Below are experts of layer 5 (counted from 0) of a mixture-of-experts language model. Rows are named router (the router's row for the expert), down (a neuron's output weights, with its number) and show model dimensions 288-383. Each number is 200 + 40 x the weight over its row's rms, rounded and kept within 0 to 999.
After each expert's rows: "raises" lists some tokens whose logits its average output raises strongly, later layers aside. This comes from a sample of Wikipedia text that the model never trained on.

# expert 10
router,178,205,157,249,275,252,196,119,211,222,217,165,279,213,152,217,208,232,182,116,226,115,148,239,243,215,213,190,234,202,189,158,243,165,185,271,197,236,170,208,145,169,155,98,236,261,209,211,231,243,148,195,169,232,160,190,163,243,240,227,199,178,215,160,211,213,130,220,255,247,193,199,177,246,202,277,192,215,226,244,232,193,157,190,210,143,169,134,233,187,164,145,252,152,220,203
down0,197,193,213,181,203,292,188,85,227,208,223,230,240,191,162,223,267,254,247,220,207,226,99,238,176,214,175,165,172,252,261,206,221,161,204,218,256,156,232,316,193,187,219,189,154,166,213,192,208,184,218,243,182,189,243,196,139,167,178,173,207,146,184,232,201,219,188,184,267,206,233,218,125,117,181,215,193,249,242,196,308,212,100,223,221,259,236,237,173,219,177,181,172,83,233,192
raises: ";", " |", "\n"

# expert 8
router,246,269,216,224,150,178,139,285,145,187,202,209,184,231,158,281,234,165,257,172,178,83,203,174,202,174,139,194,207,191,250,255,165,262,226,230,199,227,251,257,182,168,249,206,167,280,231,144,249,254,210,198,111,192,145,215,211,161,199,148,261,223,173,268,224,229,222,253,135,166,160,191,192,173,250,141,201,173,178,167,170,239,190,219,277,172,159,155,181,216,152,131,193,187,171,148
down0,203,152,217,216,187,46,199,295,246,143,145,206,147,154,131,232,161,163,227,200,170,248,182,234,210,227,275,188,242,201,224,237,209,144,181,177,172,91,188,249,253,201,240,186,148,186,199,127,222,198,169,207,177,212,213,165,186,196,219,234,239,276,167,333,218,216,168,252,244,156,187,239,213,215,214,188,211,164,222,161,255,234,222,186,225,174,216,228,175,190,236,249,132,156,258,179
raises: " their", " his", " the", " its", " her", " this"

# expert 72
router,170,209,136,176,161,171,188,286,153,259,253,224,253,166,160,267,219,246,204,153,210,179,207,191,264,243,221,185,233,157,146,88,174,264,262,141,235,152,151,171,184,189,196,121,224,195,176,171,162,206,201,263,155,234,132,149,123,158,195,248,263,173,151,203,229,189,180,191,182,194,170,179,225,210,228,192,222,176,179,270,202,300,172,212,258,182,136,246,225,212,176,219,210,228,294,190
down0,197,155,238,223,160,201,179,132,178,196,259,187,215,215,201,222,198,204,154,153,208,242,184,209,243,165,205,209,202,222,165,155,124,201,189,183,206,207,225,159,194,217,149,188,120,136,194,216,203,261,200,188,202,219,193,181,183,244,168,232,160,285,203,151,195,192,237,207,306,165,215,173,193,143,193,212,194,163,167,193,195,167,242,189,177,274,177,198,169,190,130,141,317,180,219,167
raises: " the", " a", " free"

# expert 19
router,246,222,168,242,107,204,189,231,227,194,189,177,140,85,208,229,146,231,222,241,221,188,157,190,220,211,285,227,171,202,190,218,296,192,161,135,217,206,235,161,217,255,230,229,169,201,148,144,186,215,282,243,246,176,143,218,81,86,148,133,249,204,252,252,229,215,176,176,166,129,212,236,127,207,170,194,147,221,185,184,88,225,257,171,220,180,209,160,225,142,185,213,228,267,205,196
down0,265,193,222,179,214,254,258,180,219,209,169,213,225,226,193,240,218,171,164,204,206,214,238,188,215,243,158,186,207,251,236,207,158,227,224,282,178,199,158,196,140,198,157,158,281,197,132,149,212,234,230,199,147,147,93,226,140,190,293,150,265,158,232,213,201,195,203,260,121,176,235,185,191,219,232,287,92,266,208,226,210,191,247,104,181,248,188,225,222,276,221,216,322,223,227,213
raises: "=", "-", "Personal", "The", "Scientific", "=="

# expert 102
router,185,235,234,253,225,157,275,218,206,200,181,131,174,237,196,230,286,193,225,120,185,147,202,230,253,239,189,132,204,196,203,190,130,245,222,267,166,237,185,109,202,162,231,181,190,231,149,217,200,137,160,240,179,177,144,176,229,214,168,159,187,176,168,174,184,229,217,252,220,198,207,164,313,259,227,214,203,93,149,233,225,209,173,195,227,249,166,169,197,235,195,103,132,137,101,290
down0,206,229,154,210,214,72,202,282,242,199,195,155,184,215,218,171,220,134,245,295,182,213,192,221,119,138,160,257,196,223,183,218,240,147,186,92,147,205,249,247,196,172,266,259,222,206,249,254,168,207,158,151,150,137,194,157,143,150,191,206,154,235,205,67,194,179,182,200,176,250,160,232,256,226,173,217,192,209,241,180,257,183,194,203,184,188,231,153,253,238,140,170,243,200,205,139
raises: " status:", "le.", "°E"

# expert 109
router,182,230,234,271,249,237,213,150,239,159,252,197,162,216,175,241,268,149,226,180,220,259,229,194,222,98,199,169,122,229,181,258,152,186,212,279,199,231,252,173,197,223,165,163,156,199,240,107,196,216,217,241,215,232,230,213,191,171,211,252,157,142,194,239,129,130,250,232,193,194,155,101,200,168,196,209,150,160,191,169,240,159,213,224,227,197,148,213,217,242,222,217,256,221,177,185
down0,231,200,203,187,212,200,150,267,181,238,159,216,195,185,237,230,98,177,230,242,198,225,169,176,211,158,166,236,268,208,216,201,200,142,177,94,228,116,234,226,211,129,195,190,189,215,258,209,217,199,194,215,239,253,181,254,165,191,131,228,253,194,156,275,281,218,221,201,161,151,146,262,178,182,153,215,201,214,185,132,180,220,197,174,222,213,272,154,199,145,167,221,178,90,162,232
raises: " to", " for", " from"

# expert 1
router,252,227,202,170,114,221,203,215,188,121,239,274,149,128,237,194,251,246,173,257,257,179,247,198,203,195,273,227,170,162,196,203,234,157,203,205,226,241,219,183,243,208,217,259,198,213,120,235,174,216,219,157,288,156,171,155,175,211,163,215,253,212,174,136,168,181,190,201,184,217,271,224,229,176,159,126,297,210,292,246,170,198,274,232,164,258,137,157,219,159,247,205,229,167,195,185
down0,251,217,143,215,210,244,201,170,205,230,223,198,307,220,285,188,142,237,242,166,196,106,190,213,208,171,187,156,208,252,226,241,186,260,171,181,213,246,171,255,228,164,191,203,228,221,196,177,164,225,171,174,245,215,229,251,271,151,256,158,166,230,254,244,244,141,220,209,159,176,253,203,194,173,254,178,206,204,230,226,222,186,236,200,186,180,130,188,175,240,159,232,212,174,197,224
raises: "\n", "-", "The", "==History==", "In", "|"

# expert 70
router,229,136,177,229,264,286,270,154,207,216,182,226,235,224,197,264,211,283,223,194,171,215,228,293,184,225,204,188,187,223,207,187,178,168,226,202,168,186,230,215,155,219,241,164,245,222,199,234,247,184,224,166,191,244,214,138,140,174,224,183,224,188,207,187,174,204,195,252,219,256,284,252,202,281,203,234,185,241,158,205,150,152,157,189,233,206,187,193,169,195,187,218,173,233,180,152
down0,148,139,174,262,174,217,212,142,231,245,125,159,206,186,317,199,234,191,297,240,138,164,219,237,147,214,184,185,168,211,196,138,262,178,195,134,224,209,213,252,221,132,205,252,169,212,169,200,117,157,183,227,232,149,148,226,123,216,228,184,241,277,193,148,207,240,166,240,220,130,248,211,175,235,189,293,208,168,199,199,195,223,141,255,214,238,213,241,209,196,211,150,188,132,197,180
raises: "ous", "ith", "ary,", "-up"

# expert 30
router,183,187,149,232,220,144,227,160,191,207,174,219,173,226,204,219,109,233,176,181,146,199,205,181,141,171,201,224,133,254,165,198,285,187,241,264,153,199,136,216,177,198,174,163,210,195,273,209,254,259,151,245,194,293,249,144,162,148,246,246,208,148,277,247,202,158,189,182,177,272,240,219,212,170,133,188,170,166,148,188,184,206,301,222,204,279,170,223,171,193,202,155,228,237,237,176
down0,176,163,233,123,260,134,189,184,213,144,254,217,244,232,248,176,226,184,158,220,263,168,228,216,223,298,174,206,221,205,152,208,215,226,222,190,99,143,175,231,225,216,160,178,207,171,229,264,245,179,183,223,217,206,183,249,179,193,211,124,217,242,311,134,183,325,194,254,200,199,174,254,149,220,156,241,252,280,157,236,289,232,180,252,225,199,204,185,165,175,249,235,191,161,243,233
raises: "-", " on", ";", "/"

# expert 77
router,187,169,246,213,147,154,262,176,163,170,246,176,178,220,129,183,207,221,170,212,105,232,266,172,228,283,190,225,167,235,223,194,201,247,205,218,204,135,220,162,119,149,217,168,227,156,130,199,263,191,179,184,167,229,187,142,228,243,308,184,208,210,231,198,205,200,203,128,278,205,178,199,255,153,224,180,193,238,177,216,241,262,163,139,140,145,166,176,154,205,178,221,149,200,128,173
down0,187,246,242,187,231,150,258,278,155,289,203,255,144,222,74,176,201,191,247,190,232,212,175,242,165,232,193,266,180,197,195,228,241,204,217,145,172,221,174,196,243,170,163,159,166,213,137,215,188,213,240,193,203,193,192,271,204,208,221,122,207,184,213,204,228,210,177,226,162,256,210,228,233,178,196,242,237,110,198,216,199,150,188,159,174,134,211,124,206,241,122,196,154,164,270,207
raises: " overall", " include", " al", " Executive"

# expert 57
router,140,174,167,186,207,199,178,147,225,195,131,134,205,192,186,243,191,227,184,263,147,207,170,259,143,213,224,157,216,218,203,156,203,195,215,231,148,248,182,186,203,174,210,173,222,246,193,213,211,177,189,247,203,222,226,160,283,237,175,264,172,127,153,151,194,214,135,255,215,241,142,222,224,223,224,216,186,247,112,171,199,161,201,194,184,154,170,228,169,233,130,152,248,235,158,228
down0,207,223,198,169,253,162,208,258,237,152,166,221,234,158,230,254,146,215,205,247,224,185,182,224,213,167,152,300,234,157,212,183,156,213,214,192,109,181,161,206,175,180,179,230,175,97,191,204,272,181,133,155,157,195,217,230,172,211,197,195,228,204,229,86,231,238,199,249,163,174,213,216,217,159,172,211,165,214,256,245,188,162,182,178,236,92,173,245,83,204,165,198,164,104,210,165
raises: "oh", "ational", "ek"

# expert 43
router,227,191,195,198,179,212,135,222,191,232,155,167,178,167,252,181,201,173,193,175,155,215,242,147,186,204,241,128,183,195,174,217,255,230,103,229,228,224,187,250,249,219,169,242,197,272,188,212,241,305,172,138,185,149,192,193,196,104,193,246,230,212,219,132,139,218,155,240,130,188,196,206,162,146,168,220,224,182,221,249,191,203,156,198,217,140,218,201,210,245,176,252,184,169,190,171
down0,196,200,189,258,220,286,229,130,212,273,182,240,190,213,193,230,260,205,178,188,191,182,216,175,209,228,217,200,138,236,197,270,300,212,161,151,220,214,182,168,165,244,216,190,232,205,207,199,191,229,175,227,214,236,267,315,243,204,202,100,227,239,183,185,150,272,169,259,213,242,165,208,178,272,234,227,107,174,202,238,166,237,212,226,247,183,180,196,235,120,103,206,232,239,183,240
raises: "s.\"", ").", "\".", " sq", "\")", " Category"

# expert 22
router,159,209,217,234,228,226,214,158,224,214,183,210,229,116,170,210,222,175,212,180,161,116,230,219,221,257,189,255,188,250,231,242,294,236,274,293,197,120,230,201,178,204,135,153,245,206,254,231,175,209,219,179,214,130,206,189,190,194,193,224,194,186,265,277,214,187,138,280,186,178,201,195,222,220,163,198,233,253,137,218,201,203,196,170,203,204,166,251,161,150,231,187,255,184,231,231
down0,149,214,231,210,192,165,233,198,181,242,153,118,248,170,215,145,168,220,202,218,250,214,223,201,164,161,236,310,196,234,244,282,195,217,199,197,263,166,233,130,260,191,153,240,247,192,176,160,208,224,223,144,229,189,208,185,217,158,153,146,216,154,213,232,170,134,134,250,173,156,207,192,266,223,156,183,138,219,81,143,172,74,170,222,269,220,178,273,148,219,199,191,226,233,220,146
raises: " with", " by", " in"

# expert 63
router,212,185,242,97,189,164,184,202,173,215,201,177,227,167,177,261,226,200,111,186,172,228,195,197,275,259,223,228,212,193,213,152,144,108,96,198,145,260,222,223,208,214,160,196,165,231,156,186,259,215,187,165,269,201,207,222,167,230,194,164,136,242,201,55,200,211,171,217,209,288,164,180,242,263,158,141,212,170,211,251,248,214,157,164,189,235,209,180,141,163,181,275,198,168,170,250
down0,227,193,184,147,164,153,154,285,168,290,203,183,113,157,253,225,215,223,204,192,198,277,182,137,186,267,188,189,164,182,238,185,145,185,64,165,208,188,157,204,191,231,223,294,207,218,213,255,196,203,205,129,211,181,139,277,167,256,205,143,172,278,155,146,190,177,242,208,325,157,121,198,258,219,182,219,254,171,219,225,142,263,242,222,268,223,222,218,231,213,206,131,142,199,178,227
raises: "\n", "ly.", " country."

# expert 6
router,225,192,211,275,189,177,158,241,165,213,156,180,129,138,183,138,183,164,164,157,184,153,231,188,244,197,265,221,277,196,231,206,198,292,227,230,206,206,201,184,236,281,300,204,224,246,209,180,184,197,224,234,184,219,211,187,134,224,187,173,271,224,198,248,156,216,208,142,226,160,229,204,155,190,138,187,130,199,169,279,152,181,144,223,187,167,206,223,208,120,191,187,137,157,165,226
down0,97,195,175,202,169,145,220,122,188,186,206,151,294,159,272,233,199,232,193,250,231,237,171,178,176,207,254,223,211,176,224,181,231,177,191,211,224,237,167,277,250,163,196,200,241,213,171,184,229,140,133,257,171,154,251,162,165,189,250,123,258,168,234,375,197,194,240,294,153,237,219,202,105,176,213,173,185,227,193,257,157,233,213,203,168,220,160,206,195,193,217,215,154,154,244,213
raises: "by", "son", "el"

# expert 41
router,198,181,157,198,192,185,209,219,194,232,180,188,206,151,208,181,132,222,104,111,142,172,169,188,240,195,203,162,169,213,183,212,165,200,261,175,199,125,168,163,147,235,225,159,258,218,204,255,163,202,206,212,183,262,156,181,239,151,205,278,183,160,245,152,218,232,78,218,177,104,188,126,236,267,176,196,205,188,141,261,226,242,146,201,143,229,212,210,232,238,177,186,187,180,223,208
down0,160,224,140,156,186,143,209,174,227,202,179,166,208,218,166,246,222,177,156,264,205,228,204,155,231,164,219,208,239,187,193,216,163,175,159,163,183,207,145,153,226,208,219,195,237,191,256,141,169,150,156,247,183,189,232,268,192,258,189,223,204,187,188,163,172,149,201,196,211,173,194,238,215,152,244,203,267,220,224,177,149,219,216,232,280,185,149,296,258,173,144,145,212,192,234,191
raises: "\n", "les", " and"

# expert 62
router,245,178,244,238,181,150,215,201,186,248,144,149,194,283,315,233,295,169,164,244,218,56,260,199,202,194,172,171,123,193,162,226,159,195,300,220,172,245,202,174,190,228,199,182,165,191,212,138,232,217,225,156,234,170,231,168,152,176,191,206,269,172,199,179,172,167,197,186,161,195,235,88,138,167,240,217,125,218,332,158,157,197,182,171,167,217,181,120,194,182,184,119,243,272,213,145
down0,201,170,229,213,152,251,262,145,227,200,190,184,207,227,115,216,158,217,148,155,273,178,189,160,227,209,192,223,201,105,282,219,124,131,175,177,147,198,198,183,218,75,198,177,205,269,139,159,192,219,198,207,252,204,244,231,179,183,299,221,207,159,180,190,166,160,212,180,180,227,179,134,165,228,184,151,151,193,177,178,258,204,190,172,133,200,190,193,265,230,219,232,212,225,146,267
raises: "\n\n", " his", " this", "ball", " its"

# expert 107
router,214,213,235,229,242,182,208,295,179,212,184,188,189,296,200,180,193,229,269,264,214,177,204,225,201,248,228,195,192,148,247,185,166,201,184,175,208,201,201,177,277,207,232,224,180,253,199,186,269,213,207,196,228,211,154,119,191,229,246,193,230,167,173,243,211,139,224,209,217,177,151,203,262,245,238,164,215,266,303,173,208,250,194,166,255,202,225,137,207,254,214,191,168,154,169,183
down0,115,116,232,191,205,199,203,176,134,208,217,167,236,229,206,215,232,184,191,151,221,124,208,238,193,273,168,179,187,257,207,199,207,171,197,198,204,225,145,176,167,178,187,239,216,232,179,159,133,278,252,216,237,170,234,237,272,196,198,220,224,245,111,222,182,179,184,171,266,161,87,207,243,227,208,233,216,172,269,213,238,204,158,221,220,220,267,222,88,181,154,252,165,277,139,219
raises: " the", " a", " 2", " 1", " 4", " its"

# expert 111
router,154,209,281,267,155,196,190,268,261,172,154,193,211,226,230,197,186,134,220,213,229,160,182,197,222,162,194,238,199,140,162,138,155,255,161,129,254,221,166,216,184,160,236,300,201,205,212,215,223,192,160,163,177,151,145,265,251,219,233,222,217,209,127,203,175,259,116,144,149,270,200,221,240,167,219,192,157,334,193,174,181,236,184,177,189,191,229,191,232,196,221,153,211,191,202,246
down0,203,211,233,210,125,200,228,265,188,197,236,213,228,144,260,191,220,152,142,144,166,230,213,210,231,151,177,228,201,212,197,150,202,161,153,131,195,161,178,204,201,182,201,234,174,137,255,228,119,193,192,217,194,178,296,257,260,228,178,177,248,178,235,144,194,211,283,171,215,212,249,242,194,204,306,228,227,189,227,231,180,152,245,255,166,198,167,238,214,137,231,222,246,200,216,211
raises: " the", " effect", "ically"

# expert 9
router,199,184,215,176,163,217,145,290,201,145,207,206,165,274,205,180,128,197,199,164,106,216,258,219,145,192,185,204,210,180,186,178,221,218,258,210,228,203,326,251,209,219,221,234,234,278,208,182,167,244,173,288,238,182,161,208,220,231,266,231,189,194,223,220,164,168,246,228,246,187,194,192,198,187,151,178,220,245,215,217,179,137,211,258,163,221,241,138,243,209,222,133,235,190,234,252
down0,222,181,204,149,222,229,230,237,167,200,196,219,154,237,155,154,176,214,235,193,290,155,151,195,299,170,202,171,200,155,228,178,235,201,227,212,201,242,221,221,144,250,138,191,165,196,258,214,229,157,191,235,195,226,234,213,178,244,179,270,215,218,169,199,235,246,235,178,195,216,128,236,154,209,226,207,133,215,209,230,170,210,126,87,190,204,186,176,248,222,149,203,168,227,177,176
raises: " a", " two", " one", " three", " 2", " 3"

# expert 80
router,178,202,156,245,174,171,181,193,246,177,216,243,164,154,197,238,203,237,162,193,210,274,150,252,210,190,151,184,230,210,249,198,177,247,281,275,212,246,260,203,166,199,169,173,176,174,167,198,196,222,198,179,233,161,198,210,138,215,193,215,176,253,171,212,195,288,272,210,172,158,145,229,243,205,217,250,219,267,267,227,208,135,193,244,241,197,109,250,158,218,216,260,231,189,133,185
down0,188,155,192,181,153,200,234,191,197,178,175,205,233,158,173,215,194,136,252,186,159,209,200,151,168,231,198,200,244,222,150,180,240,233,172,200,194,208,207,245,255,212,189,139,208,246,202,193,216,161,183,198,171,257,101,178,216,210,223,191,204,194,274,210,220,340,127,285,167,196,192,289,237,242,209,247,213,175,191,249,238,159,192,261,220,172,204,180,211,208,179,196,301,260,147,220
raises: " name:", " arms", " Kingdom:", " it,", " it."

# expert 73
router,217,155,235,288,133,258,92,172,217,185,168,214,158,181,126,204,195,266,155,101,187,134,163,236,280,210,218,155,156,188,192,258,248,187,160,157,272,263,110,200,261,219,201,214,229,184,173,166,215,220,260,210,208,262,224,191,167,129,161,184,222,203,272,153,201,206,176,179,269,172,188,232,133,195,226,173,221,196,144,197,187,247,198,170,252,244,189,270,172,206,200,168,211,209,202,158
down0,218,222,163,251,204,292,226,197,120,242,153,257,186,150,222,221,208,164,234,199,155,274,206,251,203,170,190,187,191,212,261,209,226,170,183,158,227,239,216,132,240,256,144,148,160,179,169,186,226,191,271,226,167,197,178,209,142,187,208,176,207,231,179,271,169,213,171,196,176,173,224,257,215,222,214,240,223,207,150,156,181,270,194,168,205,199,114,202,214,216,142,237,203,173,221,147
raises: "\"", "\".", "D", "\",", "\n", "=="

# expert 48
router,244,186,232,262,197,212,219,273,213,182,207,200,188,174,221,255,249,227,136,240,171,99,232,226,181,249,114,201,210,287,232,205,171,221,194,220,231,188,189,213,200,186,238,215,235,176,177,163,246,187,208,200,222,198,167,207,174,159,200,291,231,178,162,241,225,249,166,183,54,183,222,174,248,261,193,117,180,217,189,192,244,281,143,220,202,191,204,134,212,170,186,199,160,171,187,215
down0,255,234,198,210,188,162,178,148,173,236,199,255,205,195,187,184,134,168,157,169,287,157,232,210,189,167,65,232,212,182,157,201,145,209,184,208,241,200,189,182,209,213,224,189,201,224,233,166,208,258,141,148,201,166,210,218,174,198,161,234,165,125,205,170,238,238,214,229,152,159,205,248,144,231,175,215,227,171,217,192,247,225,167,199,152,233,255,191,166,226,282,234,312,178,227,275
raises: "line", " zone:", " nearby", " area"

# expert 91
router,226,127,217,236,140,196,178,242,208,201,263,248,157,186,297,211,210,172,189,186,198,212,219,141,217,205,217,180,198,240,158,148,165,201,120,209,244,202,157,250,248,254,270,185,265,201,161,193,201,180,227,132,170,255,197,220,178,100,223,165,215,261,158,154,223,240,303,233,93,92,205,156,196,247,201,186,185,246,227,280,233,190,150,191,277,211,181,173,177,159,225,174,172,222,215,248
down0,162,168,212,204,165,202,233,220,176,206,208,219,204,196,200,320,229,241,308,249,145,230,218,151,251,281,226,214,186,154,150,212,206,228,192,226,124,226,283,224,189,169,196,132,214,233,187,264,167,194,195,189,161,260,240,264,223,238,199,233,194,230,179,232,177,222,193,170,237,269,229,107,174,180,203,184,232,204,161,218,184,166,219,170,182,217,197,241,140,185,219,225,188,198,244,163
raises: " (0", " (4", "\n ", "\n   ", "\n", " (5"

# expert 85
router,219,152,182,145,268,245,213,147,236,168,162,206,227,263,212,188,248,209,238,271,204,223,223,174,188,157,271,153,193,179,170,215,227,146,175,195,146,230,208,205,219,278,263,190,191,151,252,166,223,229,220,208,222,226,282,160,176,240,158,211,213,141,282,157,168,130,200,259,156,201,171,98,240,143,147,261,180,225,157,153,240,160,205,188,274,165,151,158,229,152,235,188,218,207,160,237
down0,216,196,155,223,117,237,232,206,191,214,142,209,188,188,242,193,142,154,149,115,202,197,241,202,277,202,229,243,143,182,174,186,190,145,247,136,246,197,225,162,256,222,172,209,210,213,152,282,210,165,100,198,209,218,168,252,132,156,280,311,288,221,175,179,207,173,262,264,184,151,153,156,157,226,116,195,212,266,222,189,195,233,193,227,135,207,179,205,198,199,167,202,268,177,201,185
raises: " many", " the", " it", " them.", " their", " these"

# expert 65
router,215,177,190,126,194,153,272,267,227,165,200,226,229,255,251,245,209,184,131,163,225,212,219,228,149,179,153,220,239,164,182,188,187,110,152,269,160,303,217,102,233,229,190,209,187,233,189,186,208,259,172,177,208,206,248,173,200,139,188,205,195,259,233,114,265,205,203,175,159,217,211,235,236,246,232,125,226,211,215,181,174,205,161,231,235,199,211,176,187,149,228,236,161,170,105,203
down0,210,223,159,173,137,188,221,181,216,172,168,181,209,244,227,188,188,213,181,193,243,129,170,179,193,181,238,181,187,177,162,265,160,248,193,254,218,145,118,159,209,182,242,240,186,232,206,147,250,313,196,156,187,231,237,206,285,202,218,218,236,156,245,257,133,209,155,174,128,249,233,230,212,185,179,191,262,185,211,199,245,223,175,244,267,188,216,239,234,180,189,207,196,256,263,167
raises: ").", " 2009.", "el.", " 2015.", " 2023.", "es."

# expert 83
router,214,230,258,205,260,236,214,121,229,192,232,200,184,272,209,149,141,167,159,163,172,201,177,184,185,260,192,264,269,160,227,164,185,154,179,194,168,212,182,208,159,210,232,230,239,229,209,240,138,243,115,253,204,272,209,192,192,222,203,251,199,166,254,114,211,198,173,193,194,216,150,168,131,209,128,209,181,166,221,258,189,253,216,144,173,211,259,206,164,180,198,232,250,207,185,195
down0,278,247,180,271,145,101,148,261,220,254,199,245,186,210,196,193,188,195,242,173,223,171,213,216,188,243,158,209,256,214,124,200,222,211,172,210,262,211,161,222,238,203,211,204,247,240,150,171,110,160,181,177,250,167,147,183,157,192,158,149,163,229,211,197,182,228,205,144,166,183,319,255,219,174,236,194,153,222,146,204,113,135,237,267,218,212,161,212,249,207,224,163,137,260,204,235
raises: " finish", " squad", " team."

# expert 32
router,215,167,216,177,169,173,207,174,190,187,164,181,203,184,264,184,198,209,209,250,283,165,201,211,195,222,167,182,188,228,187,266,217,192,284,243,160,225,172,194,263,222,228,186,171,255,267,154,149,223,261,219,229,228,254,261,182,174,146,272,239,140,170,207,208,179,196,191,252,248,247,212,201,229,164,254,139,182,167,145,246,175,254,229,191,242,192,201,276,147,218,197,145,188,177,216
down0,119,162,204,239,212,235,232,222,195,161,200,155,178,182,85,239,232,135,237,185,229,182,238,187,161,174,192,159,179,205,146,231,160,192,195,234,142,149,166,192,169,212,218,193,138,198,179,178,146,280,259,199,177,182,153,233,218,210,174,194,165,225,206,229,200,216,195,102,171,251,214,196,261,268,247,221,229,204,143,219,133,145,259,200,186,273,197,210,118,204,163,179,166,241,174,230
raises: " in", " as", " with", " after", " the"

# expert 84
router,180,207,244,180,188,130,230,155,215,163,131,76,231,159,216,223,257,184,182,138,167,256,151,188,198,193,260,233,136,161,208,168,282,264,190,183,149,202,258,185,168,183,192,230,247,141,170,265,232,210,137,152,248,167,97,169,195,174,150,193,235,225,219,120,149,221,98,158,236,207,150,192,285,261,247,188,203,134,269,171,252,209,201,148,157,192,204,165,224,211,215,258,116,182,138,192
down0,191,218,236,132,253,91,216,34,253,219,221,204,202,267,211,233,169,208,236,229,161,203,228,106,180,143,219,212,152,203,245,210,85,209,170,208,198,221,219,249,193,121,180,201,214,153,235,182,186,243,177,158,182,216,208,178,212,207,143,158,189,255,211,54,207,198,211,196,230,226,170,193,211,211,220,235,146,165,256,223,196,183,238,225,199,224,206,167,184,210,248,215,201,253,159,194
raises: " time.", "|---|---|---|---|---|", " according"

# expert 94
router,179,174,165,290,214,135,261,158,170,204,230,226,232,229,232,261,211,172,175,112,125,180,248,206,244,222,284,149,272,217,170,211,177,191,238,233,187,235,139,210,182,222,208,174,208,225,103,223,220,236,147,155,188,228,134,218,221,235,242,171,164,221,180,125,217,273,240,257,175,189,144,181,265,190,150,208,223,221,184,245,142,258,227,156,151,130,201,157,139,204,154,214,252,222,223,194
down0,253,216,210,143,179,146,162,200,198,183,190,253,219,172,257,203,247,190,246,299,161,201,177,156,201,223,143,181,237,291,176,215,184,226,201,222,207,208,177,213,294,160,243,217,199,213,200,185,205,191,228,154,191,171,187,239,202,137,192,189,216,175,201,174,178,175,228,192,187,191,233,223,216,219,252,165,230,163,235,182,238,177,124,250,211,150,229,222,235,148,113,181,259,140,231,180
raises: "==History==", "Career", " it."

# expert 117
router,205,241,166,243,161,172,223,200,213,291,178,203,233,174,177,256,161,239,208,129,222,196,200,258,222,255,214,166,258,212,225,257,186,197,195,206,166,166,285,168,201,158,261,164,283,293,137,206,232,218,305,142,196,254,190,238,205,144,207,167,228,123,275,233,141,226,222,200,191,187,207,211,232,256,216,214,188,166,174,213,215,234,211,190,194,179,143,215,213,178,299,208,208,191,172,166
down0,215,174,220,298,217,134,197,169,223,212,183,136,199,239,147,161,243,82,168,202,216,126,164,178,226,174,248,177,226,211,211,190,199,246,140,238,223,185,269,252,283,149,160,237,217,203,144,231,245,240,194,141,161,181,174,127,158,221,245,200,242,198,150,230,187,203,189,187,248,207,257,134,186,253,176,154,276,192,122,145,225,114,243,230,166,242,227,164,233,238,241,184,174,233,138,219
raises: " |", ",", " that"

# expert 120
router,204,208,206,221,120,209,107,222,217,189,198,201,193,159,181,175,188,207,198,149,197,191,213,157,208,244,198,228,212,210,176,206,184,264,230,293,213,196,220,224,228,162,196,157,164,274,251,164,183,182,193,139,173,243,148,166,235,271,179,240,215,309,223,171,219,235,183,176,191,199,227,286,198,220,165,136,223,160,173,200,153,220,204,86,219,188,223,213,176,240,264,183,200,150,161,198
down0,232,210,176,149,282,127,151,177,259,203,168,189,228,289,240,217,195,163,170,220,192,148,151,183,140,176,179,210,178,177,220,170,259,182,166,240,212,249,221,182,282,152,236,242,228,180,255,189,139,195,161,203,264,217,225,205,242,241,254,202,241,204,116,50,184,238,207,150,216,169,213,197,224,223,165,181,243,244,163,235,163,168,189,194,174,122,201,273,193,157,198,136,222,194,134,175
raises: "\n", " |", ";", "\n\n", " "

# expert 119
router,181,114,133,260,169,220,214,223,158,186,162,179,237,115,175,195,146,235,180,166,208,210,217,192,234,236,230,233,225,210,116,200,198,231,231,172,208,247,247,147,210,221,226,117,229,237,122,181,212,165,190,189,182,274,186,199,213,148,176,283,128,166,172,164,134,275,222,213,170,161,177,186,180,253,237,179,214,177,218,230,248,252,180,211,126,193,161,155,169,216,205,210,215,152,169,219
down0,253,198,225,217,143,164,200,201,183,156,140,182,253,180,193,285,180,259,248,235,224,219,179,234,266,208,226,210,91,186,222,200,146,190,251,165,268,170,163,167,253,254,187,210,141,168,211,135,217,157,210,212,192,158,241,272,188,179,244,212,181,156,193,180,149,313,198,183,173,150,220,210,183,181,199,234,203,177,120,107,243,153,259,192,263,199,195,190,163,207,192,165,98,201,234,168
raises: " date:", "ation:", " Passing", " broadcast"